config = dict(
    n_experts=8,
    normalize_top_k=True,
    norm='rmsnorm',
    beta1=0.9,
    train_tokens=409200000,
    dataset='wikipedia_en',
)
Below are experts of layer 3 (counted from 0) of a mixture-of-experts language model. Rows are named router (the router's row for the expert), gate (a neuron's input weights, with its number), up (a neuron's input weights, with its number), down (a neuron's output weights, with its number) and show model dimensions 0-127. Each number is 128 + 24 x the weight over its row's rms, rounded and kept within 0 to 255.
Before each expert's rows: "comes before" lists some tokens at least twice as common just after its tokens as in all text; "mostly gets" lists some tokens that are sent to it at least half of the time. This comes from a sample of Wikipedia text that the model never trained on. Tokens count by the router's weight.

# expert 6
comes before: " of", ",", " in", ".", " to", " and"
mostly gets: " album", " released", " War", " series", "ism", " School"
router [ 80 136 139 112 132 139  79 125 152 122 125 129 100 141 139 110  99 126 153 106 101 131  83  97 131 125 124 141 153 134 119 120  89 104  94 110 162 108 126  92 126 129 155 112 130 150 119  99 145 133 141 186 124 122 168 130  96 117 124 140 124 140 131 166 127 115 166 142 132 147 133 127  85 120 144 161 107 113 132 107 114 110 161 131 187 135 122 149 129  85 136 177  99 124 128 126 121 136 110 118 105 126 116 117  76 123 118 106 117 156 148  84 129 157 145 161 156  87  61 111 152 106 164 120  71  90 108 118]
gate8 [107 170 130 149 158 139 100 113 101 109 122 148 129 119 105 110 130 134 154 154 105 131 137  91 161  99 110 100 185 103 160 126  94 160 132 102 174 105 134  89 109 118 148  92 126 162 125 168 139 146 116 127 105 156 126 132 103 106  70  98  96 167 102 114 126  99 129 144 142 116 114 151 118 114 152 146  82 125 151 132 106  93 152 124 117 128  87 102 148  84 149 155 155 122 138 118 127 170 128 130 103 134 151 135  99 180 117 125 106 106 149 106 121 103 110 137 157 105  96 127 150 112 160 155 107 149 172 133]
up8 [146  97 147 140 173 138 178 138 133 120 103 146 123 174 157 137 167 155 123 132  93 107 171 148 119 115 107 121 179 158 139 122 126 145 116 114 139 172 168 120 143 135 144 129 101 151 145 122 166 134  71 159 142  95 145 106 121 100 129 139 123 180  90  91 129 137 143 127 122  96 122  93 140 157 129 140 168 150  85 169 163  95 133 147 127 137 172 127  75 133 124 126 117 132 112  87 116 110 135 135 133 133 148  96 127  86 160 137 162 107 150 133 104 149 108 138 115 132 135 108 153 107 145 113 145 110 162 112]
down8 [146 152 120  95 117 145 116 135 149 131 115 131 117  91 122 143  58  93 123 115 177 136  75 125 126 140 188 159  80 119 118 148 123 117 125 125 129  98 127 127  91 145 128 139 163 112 124 117  62 119 189 118 103 155  92 159 105 137 155 111 105  93 179 147 149 123 117  97 154 155 110 134  92 113 139 106 124 118 154 112 101 135 117 134 109 112 103 135 149 118 138 119 145 159 146 150 143 153 120 115 141 129 112 138 125 168  75 129 119 124 104 126 169 143 154  90 141 110 135 139 103 149 137 129 165 130  98 145]
gate9 [ 91 130 148 135 125 134 149  96 165 141 123 126 134 101 103 147 150 176 112 166 123  97 166 108 178 140 176 129 129 168  87 109 123 102 152 137 128 174 141 137 139 149 135  98 154 114  94 152 113 165  95  72 166 125 150 114 138 141 116 138 134 192 132 112 155  97 122 133 120 170 155 117 114 115 152  94 113 142 122 104 114 115 102 173  99  81 174 101 128 115 139 153  91 125 163 121 121 116 119 133 104 138 117 126 139 142 117 135 149 116 122 112 143 110 113  91 133 114 125 137 104 150 109  99 119 151  86 156]
up9 [111 139 104 120 136 104 135  91  67 153 134  90 125 115 133 128 133 144 145 118 155 119 154 127 120 135 147 130 152 133 118  75  93 130 133 205  96 157 143 110  83 110 142  88 143 131 163  97 123 139 132 146 134 113 179 138  80 150 130 146 133 170 134 115 116  78 111 107 166 165 133 105 141 133 143 146 129 122 112 146 138 114 150 155 160  90 145 171 128 127  99 177  97 109 148 134  85 127  81  76 111 126 132 134  97 111 133 151 146 122 118 124 153 123 150 121 117 125 138 134 137 104 137 136  86 108 113 150]
down9 [119  86 155 122 122 123 135  92 118 145 113 131 131 129 116 129 123 123 135 179 144 117  66 155 122 139 144 144 191 100 139  95 103 144  94 142 123 102 139  63 126 133 134 150 120 186 109 112 115 102 156 145 113 133 126 122 131  85  94 141 145 158 117 109 144  87 123 116 155 113  85 131 143 106 136 148 113  89 128 111 110 125 175 161 152 151 127 126 140 124 150 160 116 112 129 105 126 104 134 125  89 136 155 157 133 145 133 108 119 112 133 134 121 104 100 167 115 102  80 120 132  69 112  93  80 121  86 123]
gate10 [128 156 136  98 165 110  87 188 161 122 151 148 111 100 127 133 157 203 116 135 122 128 114 109 157  99 103 110 118 138  90 117 111 145 125 191 164 140 142 138 130 142 132 134 133 109 114 153 147 159  96 136  84 103  88  98 109 126 147 162 135 180 113 131 122 139 142 157 118 121 142 166 138 124 128 115 108 125 130 147 152 126 120 163 115 116 139 171 102 127 144 136 148 141 168 141 134 153 137 132 130 157 119 110  97  75 110 121 164 150 160 112 119 155 159 181  97 130  94 140 123 110 141 139 113 127  86 129]
up10 [145  90 118 124 130  99 179 113 108 135 122  73 145 147 156  95 119 123 118 122 156 166 162 156 110 179 142  93  96 130 129  99 133 172 144 120  91 111 118 164 106 137 135 153  91 111 139 139 112 114 147 105 129 193 164 132 135 139 149  75 129  98 113 109 163 116 110  92 142 123 106 120 149 123 107 131 132 127 117 138 125 124 120 117  97 112 143  97 145 138  73 147 121 163 128 120  97 116  97 124 138 128 140 137 159 172 126 144 128 125  66 130 119  90  86 114 130 125 176 131 118 107 107 122  82 133 145 135]
down10 [133 132 109 114 106 145 140 145 136 140 131 132 114 106 149 104 113 203  94 136 107 164 156 139 111 145 133 105 116 151 157 136 162 140 114 138 114 206  87 226 117 143 150 120 121  97 127 175  88 150 107 116  97 105 155 141 124 116 126 144 129 117 113  95 152 123 125 131 129 133 125 119 128 100 135  96 141 117 113 157 145 110 119 121 111 126 163 131 132 140 138 161 119 125 111 159 106  97 130 137 143 178 134  95 102 153  74 157 166 158 160 119 104 133 137 129 144 104 136 101 132 110 157 132 113 129 121 105]
gate11 [143  92  98 160 144 143 137 172 104 128 152 121 129 121 112 144  98 143 108 121 111 148 122 143  96 123 119 157  93 136 100 117 136  89 134 119 135 117  93 141  90 129 133 123 114 105 108 183 189 112 104 106 112  65 146  90  98 153 134 111 125 140 129 138 133 178 142 154 119 120 145  88  84 157 126 141 114 162 114  96  91 138 100  93 147 139 150 133  64 133 131 160 114 143 130 137 117 146 130 114 154 124 200 154 113 113 142 106 129 154 111 152 120  71 101 135 126 141 121 128 120 134 117 153 148 146 136 118]
up11 [135  87 113 158 146 163 142 127 164 112 154  87 112 147 129 139 113 112 148 159 128  87 147 121 154 144 139 143 166 116 177 141  87  98 127 154 111 151 177 109 160 135 114 114  70 130 147 139 126 163 155 116 143 112 102 187 114 173 115 138 143 151 154 139 139 111 118 134 137 183 148 136 155 116 131 103 160 124 165 116 183  97 134 143 119 155 128 133 123 114 121 141 124 169 168 130  91 135 106 147  89 149 146 124 100 174 108 148 149 110 130 115 117 152 145 139 122 120 168 119 105 140 109 157 141 144 117 152]
down11 [118 111 108 137 140 110 140  86  83 153 168  93 144 112 156 115  96 136 117 158 142 121 121 138 134 134 179 127 147 161 115 120 131 189 124 165 147 104 122  90 164 125 110 139 150  93 106 133 138 118  78  65 127 115 101 185 142 152 156 125 145 130 114 123 147 127 128  89 117 121 133 143 156 143 131 128 134 142 178 113 144 115 148 142 108 141 149 120 146 159 128 129 154 150  97  96  85 136 101 113 133 118  80 125  82 144 144 160 100 103 143 153 120 164 118 137 140 168 173 124  99 108 128 130 126 139 112  91]
gate12 [151 112 141 137 136 119 121 142 130 124 171 151 115 124 138 144 111 142 106 129  90 108 131 100 176 100 102 137 130 166 133 139 166  91 138 136 164 132 127 144 113 121 152 149 156 115  93 143  95 115 106 115 132  90 131 160  80 141 139 148 117 171  91 122 140 172  78 139 137 107 155 148 147 158 123  91 134  88 117 133 136 145 144 115 113 143 156 146 144 149 110 127 151 171 104 108 126 112 146  93 122 191 141 188  92 131  94 160 126 120 121 126  95 154  97 113 145 105 108 128 118 117 158 170  93  92 121  94]
up12 [116 100 115  81 113 107 138  87 149 132 158 112 160 128 149 153 175  99 125 106  84 108 145 160 121 163 110 151  98 113 154 142 123 124  94 112  97 131 125 148 136 154 138 121 115  92  97 168 107 111 149 113 141 160 112 136 100 138  79 107 134 143 142 107 177  78 164 136 115 150 102 109 126  99 146 126 144 118 118 136 128 132 116 125 135 116 114  56 128 146  92 140 104 128 152 133  95 135 111 118  93 100 153  77 145 138 145 154 122 156 104 136 144 146 142 143  68 126 174 118 130 117 117  88 134  95 132 119]
down12 [132 123 119 136 100 133 109 154  96 121 159 153 125 117 135 142 126 130 123 154 115 119 147 134 139 111 117 137 150 148 101 131 155 134 126 135 100 154 112 182  93 126 134 128 101  60 125 158  85 127 128 118 163 115  97 122 101 160 121 159 130 105 125 139 154 162 141 149  77 105 145 134 123 145  90  81 118  89 105 147 138 149 128  79 136 122 133 126  67 153  72 117 165 164 101 106 128 123 189 129 124 148 113 127 137 138 115 157 167 107 129 147 104 175  89 124 132 145 162 136 163 128 120 140 111  92 128 102]
gate13 [106 113 131 118 172 141 148 170 122 126 120 114  88  92 157 128  79  46 133 159 128 149 127 119  94 145 150 143 105 147 139 136 136 120 105 178 144 103 146 141 124 140 114 147 137 129 100 151 161 141  85 141 107 144 122 142 159  40  68 125 122  94  99 139 116 120 127 126 130 103 105 138 129 121 111 139 145 129 129 103 133 109 105 169 125 113 163 137 143 167 136 126 114 105 129 104 100 120 101 132 115 130 126 116 122 139 181 117 114 147 143 126  95 144 125 128 134 113 113 118 128 131 182  97 141 145 112  72]
up13 [127 116  90 131 132 113 119 131 151 139 133 131 122 137 124 115  88  77 138 149 107 119 129 123 101 153 146 134 140 110 128 168 138 127 126 161 130 121  92 128 142 158 114 125  95 134 112 125  98 118 101 158  76 139 137 112 146  52  91 107 120  97  87 113 104 101 119  96 133 130  87 133 120 145 145 147 125 130 122 120 139  85 126 186 140 116 130 140 147 135 112 121 134 116 156  97 116 130  80  85 153 123 113 100  74 144 134 171 108 135 121 122 124 177 166 131 128 111 117  63 117 140 198 123 112 120 161 126]
down13 [105  99 154 130 145 140 108 136  98 126 133 109 141 172 156 111 129 145 124 119 114 151  82 115 139 127 110  99 133 104 154 132 104 117 107  84 145 137 111 127 129 125 153 152 132 235 177 132  95 107 125 120 169 164 113 177 137 167 152 125 145 128 135 128 106 131 112 168 143 122 140 103 137  99 102 139 133 118 119 168 105 123 140  94 108 120 112 122 121 122 114 126 119  96 163 153  74 107 145 116 130 182 153 110 143 118 124 106 151 125 146 118 168 135 150 136 144 138  62 134 115 120 124 109 105 145 100 109]
gate14 [137 121 111 111 144  96 127 136 149 146 141 136 140 136 111  78 139 117 114 162  86 152 117 176 151 133 115  92 112 161 141 156 140 142 167  92 111 154 108 157 159 105  79 114 107 116 149 132 103 111 194 131 103 119  95 126 141 153 122  89 118 165 142 127 110 120 134 132 177 156 156 159 134 127 125 142 158 154 120 152 132 131 123 158 129 156 112 114 148 109 131 137 145 111 159 142  95 121 117 143 105 154 153 164 127 122  82 143 142 117 119  88  97 135  80 102 127 104 101 155 122  89 127 106 117 195 114  96]
up14 [116  80 122 160 161 112 100 131 123 129  83 125 126 117  98  95 119 150 116 127 148 145 111 123 106 110 130 128 147 121 133 166 162 133 118 116 171  69  93  91 120 123 133 128 137 179 104  92 186 134 120 154  94 142 151 127  93 123 144 114 131 105 105 141  89 132 159 134 164 114 142 161 138 128 174 180 144 126 156 121 166 109 151 149 113 126  94 115 115  69 148 125 112 106 122 105 148 146 106 152 120 145 161 149 140 147 133 127 106 127 116 108 136 174 154 118 170 110 141 106 148 135 105 139 159  86 141 100]
down14 [106 125 139 151  91 180 108 133 122 123 109 119 106  86 136 163 108 162 145 120 165 106 154 116 125 123 141 145 177 111 133 108 132 113 100 135 173  87 139  74 130 145 134 144  81 203 100 121 142 177 104 102 168 126 162 167 112 103 108 135 149 113 126 145 139 151 148 139  85 108 115 108 133 115 131 139 135 114 136 138 156 125 149 117  97 150 132 149 125 125 134 113  92 126 120 124 146 162 175 134 126 121 141 131 135 198 143 119 116 137 152  86 132 128 120 122 127 118  89 100 162 163 115 135 139  86 126 132]
gate15 [124  95  99 101 113  97 129 134  72 117 164 145 128  83 147  99 113 152 136 140 160 129 144 112 128 149 142 117 104 117 105 169 127 131 106 122 124 132  88 162 153 193 128  79 141 139 127 148 111 132  95 132 132 138 104 105  82 112 117 144 125 127 122 117 130 162 119 144 174 109 143  74 127 142 101 136 111 145 133 143 129 132 111 165 139 151 128 113 147 133 129 132 134  98 162 143 100 106 135 137 105 127  93 177 132 153 107 157 120 165  73 172 160 117 176 131 137  92 165 112 101 135 164 134 135  98 100 147]
up15 [153  77 146 125 108 155 142 154 153 139  85 126 119 153 119 163 140 140 118 165  92 113  89 152 141 133 117 151 133 146 100 147 147 131 189  88 152 140 149 125 115 151 191 161 122 139 113 154 122 166 115  99 124 104 162 153 113 142 159  94 105 139  97 134 116 147 120  97 108 118 157 146 135 135 155  96 135 106 113 126 118 128 148 156 121 103 106 113 151 143 138 120 155 147 100 126 136  97 124 172 149 128 140 109 114  95 156  77 107 102 132  93  93  66 114  92 123 158 118 150 130 138 140 117 130 114 122  82]
down15 [140 116 118 123  86 153  92 124 112 119 140 134 161  68 179 163 126 114 139 105 118 104 120 110 118 131 147 141 129 168 106 128  96 168 107 144 120 151 113 163 109 129 138 152 115 146 137  97  93 114  96 136 175 114 120 105  88  97 112 145 141 139 151 113 130 147  91 109 112  78 170 126  88 127 120 128 184 167 115 141 118 114 115 122 110 126 121 136 140 150 133  90 103  91 129 146 129 119 119  78 139  73 167 129 114 147 132 132 164 112 139 180 130 125 136 118 171 135 134  81 132 143 159 100 100 116 111 120]
gate16 [166  78 127 135 140 144 129 173 145  87 149 103 126 151 156 136 116  99 106 119 136 120 142 134 137 135 167 145  94 166 100 138 147 110 112 138 167 134 115 117 138 140 104 128 121 119 104 111 165 134 128 117 148 105 104  46 111 133 107 147 168  94 136 115 149 114 115 129 164 135 112 137 132 142 165 156 130 136 134 142 131 172 118 138 111 135 175 136 119 154 123 162 107 137  95 101 107 124 139 126 116 149 159 171 114 162 143 101  89 115 128 130 180 150 130 151 128  92 177 110 119  90 154 107  63 129 125 122]
up16 [134 121 134  19 111 126 117 171 162 152 150 103 108 138 130 115 121  95  96 126 150 116 132 136 130 154 108 133 146 136 118 150 139 119  73 138 114 166 124 127  95 146 130 147 112 125 127  98 121 114 134 123 118 120 107 126 115  88 172 121 134 165  86 130  97 101 143  94 161 133 103 113 143 128 156 106 112 148  94 136 147 113 152 137 151 122 147 145 172 143 131 161 101 156 130  96 129 136  95  99 158 143 130 102 108 116 116 116 127 148 125 154 158 138 126 160 135 139 121  89 132 137 172  79  82 102 120  87]
down16 [103 108 132 121 113 133 143 121 127 125  91 133 145 189  86 135 148 135 142 158 151 136 173 130 102 159 110 114 108 168 155 146 147 157  61 104 115 123 117 132 139 116 119 124 121 144 144  84  95 132 134 141  90 110  90 123 147 128 110 169 131 170 158 159 123 147 108 139  88 143 116 171 155 140 107 119 131 140 103  96 140 125 157 153  92  93 143 124 114 155 148 179 129 130 142 176 122 129  83 159 137 106 120 122 153  75 133 124 164 150 136 107 168 104 119 145 123 157 143 131 137 175 111 124 130 159 124 123]
gate17 [156 162  99 110 152 108 139 146  93 110 125 111  79  92 124  89 110 121 130 117 144 111 123 113 160 130 128 135 143 129 104 143 155 112  70 118 152 128 127 132 115 136 108 124 148 141 166 131 127 138  77 154 131 115 150 133 111 146  91 113 149 151 116 131 135 161 151 139 127 121 162 108 114 109 142 118 120  98 135 136 134 114 140 100 149 121 123 120 137  78  54 117 114 129 175  87 113 134 103 115 140  72 161 112  77 124 152  87 194 145 126 111 163 166 105 116 123 118 103 138 147 134 173 148 130  87 134 132]
up17 [148 109 117 120 142  97 137  99 121 198 126 137 109 128 160 123 130 120 139  96 125 103 148 117 130 146  94  54 123 187 146 126 139 172 155  92  62 128 144 154 156 108 153 138 160 141 100 138 116 104 121 151 110  95 120 157 150  91 119 134 144 108 132 138 141 123 152 131 140 119 116 164 104 150 106  93 128 137 124 167 157 100 118 151 123 144 133 144 161 105 125  99 178 133 129 113 114  71 108 124 141 149  81 149 141 103 144 130 104 101 120 127 128 136 118 124  78 101 138 115 143 112 143 118 161 107 130  97]
down17 [147 129 104 150 121 153 137 160 108  62 111 147 110 146 102  65  95 153 122 117 127 135 170 111 107 120 168 142 126 126 118 149 159  77 110 146 156 135  97 140 136 174 149 125 103 180 117 154 135 137 152 117 119 104 125 124 121 152 120 105 110 118 112 154 104 134 122 103 134 137 116 142 153  97 157 135 133 101 132 117  79 135 131 132 110 155 151  86 101 138 129 145 102 136 106 118 118 173 146 126 106  99 165 109 138 157 146 147 168 137 136 132  79 157 122 137 150 119  53 102 105 160 144 155 109 144 133 116]
gate18 [143 134 106 106 130  99 148 172 179  99  91 146 111 119 137  85 110 144 120 127 128 103 100 112 140 159 137 191 156 146 111 166 123  96 128 116 167 137 121 149 130 169 137 152 138 109 139 170 111 152 119 136 126 112 154 142 106 108 123 138 144 153 121 100  96 144 145 134 133 187 157 145 136 130 119 139  91 100 177 162 158 116 114 150 108 160  95 133 163 123 135 158  98 114 144  90 141 171 124 148 121 125 101 123 104 132 135 149 104 129 104 119 119 173  75  93 142 116  96 108 133 140 150  75 120 134 141 124]
up18 [123  90 126 151 168  95 196 111 109  94 153  95 124 150 137 144 152 131 116 147 132 131 156 128 102 137 123 141  96 115 140 158 133 151 133  96  92 124 149 107 114 146  91 123 129 105 158 130  83  52 111 131 116 119 123 110 146 155 102 125 109 123 145 127 122 115 110 156 142 151 128  90 175 160  98 175 125 174 113 113 153 127 130 159 114  97 132 102 130 143 116 147 123 158 124  92  71 147  79 100 129 125 114 132 129 130 128 176 113 103 120 139 120 130 130 134 126 152 134 105 110 167  85 123 150 117  86 113]
down18 [ 95 133 118 132 106 155 166 153 132 119 112 132 144 101 154 105 143 136 127 126 134 104 118 111 134 132  97  93  91 161 101 177 164 159 153 117 131 159 132 169 121 149  99 121  99  29 134 152 127 121 102 141 131 104 133 115 110 129 133 112 126 160 153 122 122 141 144 134 136 128 133 150 127 163  92  92 129 151 165 149 139 120 109 126 106 132 134 118 150 119  91 121  95 109 131 126  91 141  86  97 118  99 124 149  92 120 157 122 120  71  90 127 173 145 102 109 136 115 144 130  89 151 195 117 128 134 128 132]
gate19 [143 109 116 108 172 118 158 144 124 109 163  83  99 113 174 159 113  88 158 121 139 109 141 117 137 105 144 160 140 119 106 135 112 114 147 131 129 159 120 128 140 128 146 149 143  93 116 104 127 201 102  99 150 135  67  71 121 128 109 162 169 119 150 146 139 145 130 140 136 115 158  90  87 141 103 130 126 137 126 120 167 186 109 128 135 109 138 135 105 110 122 117 126 106 125  54 146 146 145 125 113 109 116 118 126 131 100 107 172 134 125 109 141 159 146 119 111 149 143 135 132 127 188 101 104 106 120 145]
up19 [ 66  64 109 103 109 126 135 123 113 177 100 113 159 136 148 101 148 113 131 136 130 166 134 151 124 173 131 130 113 131 127  90 133 127 133 152 147 125 171 151 121 148 181 162 128 148 120 150 158 104 102 155 113  78 129 190 148 134 151 102 138 153 133 163 120 146 142 116 109 106 130 124 168 122  92 106 162 125 176 122 105 126 145 134 113 134 120  85 114 111 153 112 152 162 124 117 144 114 177 137 140 154 141 147 100  81 156 150 119 145  96 115 147 115 138 120 118 121 114 127 122 124 135 147 177 103 102 138]
down19 [138 100 105 115 101 184 105 162 121 183  98 148 163 115 154 146 133 130 128 132 141 145 128 130 172 136 140 139 126 168 119 194 150 114 128 172 132 146 154 138 136 126 136  87 142 123 156 127 105 111  89  88 130  84  87 132 148 141  85 109 119 113 147 109 158 161  98  93 102 125 138 120 122 108 136  94 166 127 162 147 120 160 162 128 158 123 114  95 125 120 113 132  86 122  74 124 134 131 157 128 132 135 139 166 108 154 156 157 115 138 143 124 123  95 103 139 131 127 165 104  98 169 130 164 152 125 134 134]
gate20 [129 136 112 128 110 123  95 141 153 138  81 125 117  89 184 139 164  91 101 156  95  75 123 105  63 156 162 123 124 117  87 129 153 124 141 106 133 115 137 154 139 151 117 145 140 114 100 133 146 122 127 126 164 124 120 131 116 108 103 105 137 147 155  92 151 115 117 112 165 136 168 126  96 155 176 136 137 144 121 108 161 119 117 121 138 124 127 111 119 142 149 123 140 157 132 121 111 125 145 168 145 129 171  95 152  81 147 111 124 134  85 163 171 105 110 136 162 154 135 145 182 132 169  97 150 148 126  94]
up20 [ 89 147  71 137 137 152 146 162 190 103 117 109 100  86 129 113 143 139 179 123 136 126 140  88 133 174 183 110  87 129 162  90 143 112 119 105  89 102 151 135  74 115 143 141 110 125 118  97  79 142 137 143 116 147 115  97 131 110 137 113  86 121 131 136 133 154 103 144  96 121 118 123  92 178 143  99 140 127 152 133 119 115 138 127 157 112 133 136 129 138  81 149 105 141 135 137 107 114 124  96 137 152  85 119  97 126 137 144 137 131 130 158 101 105  87 105 135 121 115 148 112 136  98  88 108 118 139 152]
down20 [115 119 109  96 140  95 153 122 170 139 102 134 108 136 138 130 183 118 144 154 127 170 124  94 121 115 170  76  94 163 143 138 108 109 156 130 114 115 100 136 109 168 139 129 151 103 151 134 155 118 127 128 111 128 136  96 170 125 144 109 111 127 112 119 160 121 116 131 107 126 152 123 125 138  98 129 131 155 139 119 145  65 104 111 112 124 165  75 136  84 136 125  74 138 141  99 173 133 126 118  95 139 132 121 127 106 152  99 168 158  94 187 118 106 125 135 139 145  82 142 116 121 130 114 141  86 173 158]
gate21 [104 122 131 127 145 139 127 148 180 138 156 108 167  72 100 184 142 190 126 125 167 169 115 130 145 101 170 100 119  83 106 124 176 123 100 142 128 136 130 151 131 110 144 133  88 128 142 136 105 135 141 113 140 111 126  96 135 155 117 128 119 157 144 121 146 156  81 173 163 137 147 160 149 117 145 139 130 124 134  98 118 141 129 109 127 143 114 129 141 108 118 139 111 132 140 149 147 126 127 129 173 125 138 143 134 138 103 127 159 167 121  58 188  91 142 126 167 123 149 157 101 104 105 158 104 132 123 111]
up21 [149 129 161 107 128 138 106 116 151 149 152 123 141 155 178 103 100 120 131 121 112 139 155 120 124 169 124 139 103 155 130 130 118 178 172 131 131 112  91 153 139 134 122 152 173 124 124  84 125  96 143 123 130 153 154 122 146 103 123  95 152 107 125  98  88 133 159 101 131 131 125 134 147 134  99 148 148 179 138 144 140 175  99 149 109 121 160 117  96 134 148  96 179 119  77 107 119 106 152 116 123 129 153 120 188 117 167 138 109  89  95 171 160 120 127 111  86 172 126 126 145 143 135 114 141 155 139  91]
down21 [174 111 114 123 123 133 143 169 143 141 174 155 145 137 132 121 124 103 147 136 118 125 132 124 140 155 182 146 150 105 120 132 134 122 148 105 122 120 103 190 118 137 158 175 157  94 161 148  95  91 136 133 112 127  83 152 149 122 144  99  96 160 190 121 113 124 145 153 102 161 152 110  98 117 126 153 108 162 117 130 109 108 122  94 120 119 176  97 111  98 131 133 143 124 103 102 138 150 123 127 177 144 165 120 130 102  96 126 178 116 142 128 131 104 151 109 155 104 155 114 104 160 130 157 170 148 123  97]
gate22 [155 133 114 116 118 153  80 159 118 101 114 145 104 133 155 126 116 102 133 180  92 121 121 107 112 142 122 134 148 162 129 154 115  93 130 113 162 165 152 114  90 163 138 114 119 135  96 120 134 140 145 170 137 127  97  77 153 102  91 148 122 152 108  97 166  95 168 113 123 120 186 129 137 152 129  82 126 125 124 115 127 138  90 142 139 110 154 133 159 138 105 132 160 158 134  88 174 138  91 110 129 139 135  92 130 146 122 159 119 149 133 128 138 154  79 110 145 145 103 123 134  56 163 145 115 141 130 129]
up22 [102 133 135 121 140 148 118 156 133 120 154 135 127 119 126 125 131 157 171 110 184 130 120 134  87 118  82 173 142 143 113 152 124 129 104 147 154 103  92 121 104 130 154 123 143 132 115 138 151 128 123 164 165 150 177 131 115 172  79 146 132 101  71 107 128 151 141 105 150  79 145 158 109 123 161 135 125 132 157 153 137 126 106 144 145 125 117 142 108 138  92 128 136 167 103  99 161 109  88 111 127 115 131 109 121 152 145  91 102 157  61 123  96 135 139 114  86 151  88 101 129 142 134 142 117  92  93 110]
down22 [122  96 159 147 120  81 135 126 133 153 123 129 120 135  77 137 140 141 161  99 181 125  94 130 148 121  89 113 125 101 139 111 105 135 138 105 110 132 110  89 106 119 162  93 100 135  98 110 106 109  94 118 107 134 106 174 133 106 159 117 123 116 131 119 104 151 118  94 155 160 123 133 108 149 153 110 104 145 104 110 154 154 154 139 159 115  92 119 126  82 179 117 118  56 149 144 128 102 107 135  93 133 143 169 124  90  99  84  97 151 125 116 130 135 155 115 159 129 149 141 158 158 138 117 170 102 115 140]
gate23 [135  92  98 123 167 100 139 137 110 137 128 119 111 122 121 106 109 163 122 151 158  98 133 132 135 166 128 120 110 135 124 177 106 104  97 140 148 154 135 129 101 153  54 122 120 131 132 153  90 117 129 144 113 172 119  97 111 101 107 122 145 129 156 124 152 119 126 114 129 176 115 143 165 149 150 147 101 133 123 124 128  99 138 185 125 114 137 112 157 146 149 153 139 137 137  76  91 167 126 128 103 161 148 148  85 123 191 163 105 127 129 122 135 119 129 121 134  99 122  53 121 125 180 125 127 122 118 163]
up23 [138 152 134 126 129 123 134  99 155 164 110 101 104 105 145 156 150  93  95  87 120 142 110 126 132 103  93 180 105 158 128  78 159 128 112 154  86 145 156 135 141 127 155 110 120 139 128 173  91 169 118 128  96 105 132 159 102 148  89 129 154 141 101  91 118 117 121 136 140 110 134 138  93 129 146 127 103 157 146 165 106  91 135 132 141 125 137 163 101 131 105 122 122 139 161 137 150 121 138 146 120 144  69 100 134 114 178 123 141  88 144 180 142  95 143 144 113 125 196 121 122 136  85 141 140 133 118 114]
down23 [128 129 137 136 143 101 130 158 117  93 115 153 172 119 116 142 121 111 120 111  65 110 146 115 150 117 155  99 114 116 125 110 158 141 151 111  76 159 109 131 141 149 157 133 124 100 118 154  95 169 120 181  78 132 120  91  75 127 100 106 153 150 141 111 113 109 139  96 146 158  87 174 119 163 116 104  88 146 143 143 149  95 116 140 120 105 140 130 121  91 151 153 176 128 135 116 118 144 118 144 102 146 138 171 145  75 143 163 104 119 159 163  91 129 118 164 134 145 143 134 103 135 130 123 133 125 150 139]
gate24 [112 135 121 121 135 127 120 161 133 100 140  83 152 129  99 108  67 173 121 165 154 123  96 132 103 147 142 103 136 146  70 142 127 137 147 142 159 117 148 148  81 134 117 161 136 126 122 163 120 119 122 112 148 113 146 116 121 119 112  94 134 107  85 125 134  98 125 117 176 142 147 129 166 162 137 150 108 128 170 108  99 127 119 159 112 133  76 151 108 178 153 144 140 132 149  89 127 196 106 123 141 123 122 105 123 149 151 134 150 130 120 149 135  99 109 175 117 110  93 144  91 101 120 154  76 137 118 139]
up24 [171 137 105 153 104 124 169 134 120 165 125 114 130  92 116 124 104  89 121 119 112 179 130 168 135 167 114 172 141 133 182  88  83 170 108 136  98 124 123 118 166 144 136 125 109 129 123  80 127 118 161 125 124 155 136 140 131 169 174 117  97 113 130 140 100 180 148 126 144 117 152 135 115 116 109 110 116 166 126 157 158 144 123 158 142 177 138 107 117  96 144 119 106 130 134 168 155 114 118 155 131 125 127 128 164 136 136 108 124 136 158 148 106 128 153 106 177 152 160 128 157 149 112 127 169 142 154 161]
down24 [161 106  92 143 134 104 106 142 144 110 156 116 101 151 140 132 152 127 114 127 154 140 167 120 171 123 130 108 113 155 188 148 107  98 156 114  89 127 115 207 119 125 100 119 128 102 134 130 140  98 173 162 121 149 108  90 106 130 129 119 151 151 167 156 183 137 103 132 112 148 134 118 113 135 113 122 105 148 131 157 134 138 142 134 137 154 153  99 147  91 126 128 124 185 132 165 104 138 163 149 186 125 141 146 118 119  70 115 122 148 144 132 124 133 115 106 117 119 163 128 154 155 136 157 152  87 108 134]
gate25 [145 154 139 118 149 140 109 132 172  89 107 110 100 113  83  75  88 156 126 155 116 133  96 115 163 127 163 139 138 119 131  97  99 131 123 110 143 148 128 118 139 123 166 105  96 132 143  95 109 141  77 148 160 147 120 146 137 134 110 101  96 140 128 161  91 175 111 151 152 124 123 154  98 122 130 177  60 139 136 116 119  96 146 157 152 140  75 139 126 122  93 149 145 133 129 118 124 142 105 129 121 151 136 155  90 133 112 134 117 149 136  66 117 176 174 133 115 114  93 126 136 137 129 157 104 124 129 125]
up25 [112 136 145 147 107 144 158 141  91  91 138 116 132 110 124 113 143 129 103 117 134 136 109 118  98  99  80 117 105  83 110 136 114 137 133  94 130 132 119 136 172 165 112 103 132  91 113 137 133 141  69 101 125 127 164 124 133 150 133 120 125 150 165 122 117 151 109 101 146 147 162 122 123 116 150 110  63 118 119 142 127 128 139 147 118 117  93 177 114 120 122 150 172 106 136 113 176 160 120 151 124 112 104 114 114 183 165 122 117 110 131 131  55  87 135  79 118 152 139 124 123 145 121 129 182  92 105 104]
down25 [110 107 114 128 130  89 128 119 142 140 105 159 125 177 149 128  80 127 130 117 132  95 131 162 130 161 162 151 173 152 134 126 153 121 124 150 100 150 153 166 127 128 142 159 111 177 135 138 198  99 176 141 120 118  87 131 147 119 152 132 148 135  99 142 134 102 119 149 114  96 124 103 151 129 142 158 162 148 186 124 136 145 106 121 113  98 155  87 158 164 125 119 119 145 134 153 128  91 137 139 144 141 151 143 182  91  97 142 125 147  86 120 154 140 124 184 123 112 120 115 136 129 122 107  83 119 131 150]